config = dict(
    n_layer=12,
    d_model=128,
    n_experts=48,
    experts_per_token=2,
    d_expert=64,
    d_shared_expert=64,
    activation='swiglu',
    moe_layers=[1, 2, 3, 4, 5, 6, 7, 8, 9, 10, 11],
    n_empty_slots=6,
    router_score='softmax',
    normalize_top_k=False,
    routed_scale=1.0,
    balance_loss=0.00563,
    balance_bias=False,
    init_std_router=0.00746,
    lr_router=0.000844,
    vocab_size=16347,
    norm='layernorm',
    norm_eps=1e-07,
    tie_embeddings='early',
    optimizer='adamw',
    lr=0.0025,
    beta1=0.95,
    beta2=0.99,
    grad_clip=0.5,
    batch_tokens=65536,
    seq_len=512,
    train_tokens=280600000,
    steps=4282,
    dataset='wikipedia_en',
)
Below are experts of layer 8 (counted from 0) of a mixture-of-experts language model. Rows are named router (the router's row for the expert), gate (a neuron's input weights, with its number), up (a neuron's input weights, with its number) and show model dimensions 0-127. Each number is 500 + 50 x the weight over its row's rms, rounded and kept within 0 to 999. Numbers have three digits each.
Before each expert's rows: a language model's description of what the expert responds to. This comes from a sample of Wikipedia text that the model never trained on.

# expert 39
It responds to: Closing quotes, parentheses, brackets, semicolons and table bars ending a title, quote or item, such as "Detox", "(46 m)", and "}".
router:542523468477536625578530575415515529470464523489505556522589478564542518507432436500482543474426466541446579453529445470481545576464521593556569428544391426513541495508473536527445469479522458523529524399487403521538506600504400567530405414454565547514483562515468585600465583499491507483539531427481469509484482508456507500488500417466560602448467497495510507499461468405480507537452
gate0:488536511357551511503455497500471432576618553533466381519346505536479542505421514410437467474606483559513494466506520482572533488412471547506570488478458483499513427465587518535518494441452565560600482465439473468483515423479482451518511451473513539471407529530502493513561580557526463468511495509498476457510514564561442477553493555508513490432520479524495569387623500559525545553523
up0:554560538443579526541478523476452454560603518499546428574441507509477563580538447449429555380499480516531456476562480526507546499410501616518544449442432460467609461461534529463526458419549488528577464439472376493553516395399480566468432472433532493438452589518458496510553507588462507479560532492471514463530448551464477472533454507503533515484515558570440548449566540517497545510529
gate1:588533513568532463500696495443469474552507420471532548556450467489463422460469503546465475515548490490549513502496425477483491514498485533454487474501494492480559485553516491410444461481513457539450601510559460404504513529513518555602540475467529606520480466447576513473472618433550471606505510483428536529594570405543514500431554526554488516445594440451529563449563496549474457456439
up1:567416497580550498513635506457478485492454470497504520524474465517491428494464493478507483533434494563571501466489419460466542529481457486493526456533439516463534538559551527455393455460559485557479610479540417362498559613615420551590538481472550568477435515505560510472489593333543519553535507458462492504542507515583544517449479541505501512422543477467522522507513482497519461426430
gate2:490532525472468502495482517493541472448629517412559559515488492456487455404478541538452485456550504593521490444493506514460489513580546472431470495590471528599494517512462501423547593538542631524424581508431527532497514476532521512465548544444467405515593491509451509437456384500474492582475603461506556498453543401531481548577516497585446460529474420476611477465442458446449467541529
up2:530473532448546521519500435538467477510520457602396456563367567460513448614460555413490514501543593478538496502507531481539524584474534516544432572433536502467499494393544480554487456523484410493530477549522627503488515464493523430488434497521432651434461488429484533529513509483473553467517528481478475505477412559415514413557520496387550455539455508523525416490483492532519522516409

# expert 38
It responds to: Line breaks and paragraph breaks ending infobox fields or paragraphs, often after a closing parenthesis, plus following list dashes and == heading marks.
router:400558530558543465560612544505448447569407485464472573522530585510513496389520419528450488456518498497486436447487561513587517413489550480500600443549518490444531534461566516454529506430513432435503483534539434488449544402505434543434531513473547537509569512560419519485436535558437460494465491620439495506568502510481569594513537459475535562517526463522435515510510586585447561549537
gate0:527607462442529461540456539477511531494492455512501483614510485546529551403515478531539399531478534504601592465511454440544476497514502525540477458533488476462508440476475547417501507552471479537535559489471480442480483562575540422495568524515517420424510418459410481557567434423526616539541577526515598517524464403566413467399492551555560522546547518444378544435476493501475524521456
up0:558414529481400471429555473593479433489517521556496424412488470442506462527436528523517539516513413443398509571525535525415480538463521509424495545489568543587473539544492443591512491483439499480518439494467496560520539529398531550552416507409449563526501582491597462480519571668488486468512432428493446507441527545443501515511474467447501504464453562507563496512501479424602514510532
gate1:483450397484489448486505548498561471484454546551463604585502560458432395448474490523601422417430525433506456491529470620510557499463545562599520516474491485497458526569584505547525519465548515584494551521530469447543542476510459508510464405453550474495558486536458545460554414395442465457444430502436507503459439550446515512524497460575488557466515491516551489613557568563419468551537
up1:519457580455568511584403456550496494467577452490475478479463475552512526587499500512416533488458481553456420478490531469549459485413368385416457486607548470452435524484457503423532483535445519477465474549441527545450458473451424501415448584576423500519493506517528540541491532606554548574541585502446542512465555540460582424580470531435542510499494535473558544453473448515542513438481
gate2:482476531492528498573446561436456501541485466469590515410544443560544482612515491493400612490440530568556425504488536550418554477447477530412528531434445512407489529510480474440564417416540547397436471523560512611512487562516578469507579543505512496498547510484431512554541512379440586521591490528492453465518468544495460574483452477494501440461457517501455445556531442559457536517483
up2:553535487536467484445588468546545468518492636515441446557447590506481520407482511463576425482564485462413550485472490525541470540593506519578480467559523440556493526537575581532440542535417424562599587449439476425435494459484400524517410443528484505536463515552527458494429515645513440447430498456489544561485512501479489457466573518486502506585471488531543543452445506508544493474548

# expert 29
It responds to: Opening parenthesis or quotation mark after a name or phrase, introducing an acronym, date or quote, as in Congress (TUC), calling it "a.
router:434486421513562398536584508422489449546486609476466527527555453545500431481424408420533561500412567540486494458417515472523522482473421523522545540479484471539413559595515431536453518455542455546478463447426509544486568468530430531520476480498500586509565545498469570574463578500468502525436596445489554540539542507420464527508514421445524489563441441472542546454447579461475570556425
gate0:544461463482353566456539450493468394587525524592559441497442522490546431471514492638473575491444486465576521520556486602460503512540531567544497506502459557549487493581497507493502511436496530514502455583461478511462478428486529447504489529463543468369514487520520503519631486540484506526632574541520491472446488460465616498539541533475540495436499608438491497440448540476486545436537
up0:449459446459484470539443449553541394528457498510535469635450493486485483510499481568425559611423515558532521527495556570515605447465487544478552470535478474573517498573489550383493524526472471478376484470492487492541540447522494448547393481465619530551513498492459508536524577488446498557529581492567537568566554518493554451535516469376469451501476496446598553459469478420433471527539
gate1:438461442497420533443566371473587491509555517445565485541461406487488438524412477454488489566401552478393524554527520474538530532458454561475502473483476542497504521557568479457505420473550513575580478521539554557495480470522526484482487521330448553489592494516531466471419572468535520533528478427490598546599506512515514576485565452566449442503458593435537536552483477539502552505520
up1:468535521467568467540410612491423479571371487493423435424511534410476469463625539545473529400493512518680455474531561522507475454523500450498520487454490508472502516465416488533554530543393447522472484500449528463475518426472522480430445470556509465563477521461507599507508522503481473472507544583547396465531443515484557479497453513469539544485562486532509579479518624521521545566476
gate2:513520520486563501447583415492484513442542513505509496557435411528505407435432498535400491507543501463572506464537573499484466522543507507464493504525535596550420457495550465534504477603513444504504482479535494621431518649535527580519477451419495521523443469462494481545542551491525456467499531462476627470499443502562427554504503475603538506486484470520523603364519406407529514514421
up2:535504503511443559547517558526528507512581446499368548470558575511477603555517544424583575479482494511504488544540358535455481463462468558501476518431457481486521551491442488506490450419500581566523570518572476399529475470440449477470446544607500419503460621520478488424440438488443538493504485572473493476463537504544473464549500575442490505542468553480481355537552529556461443486568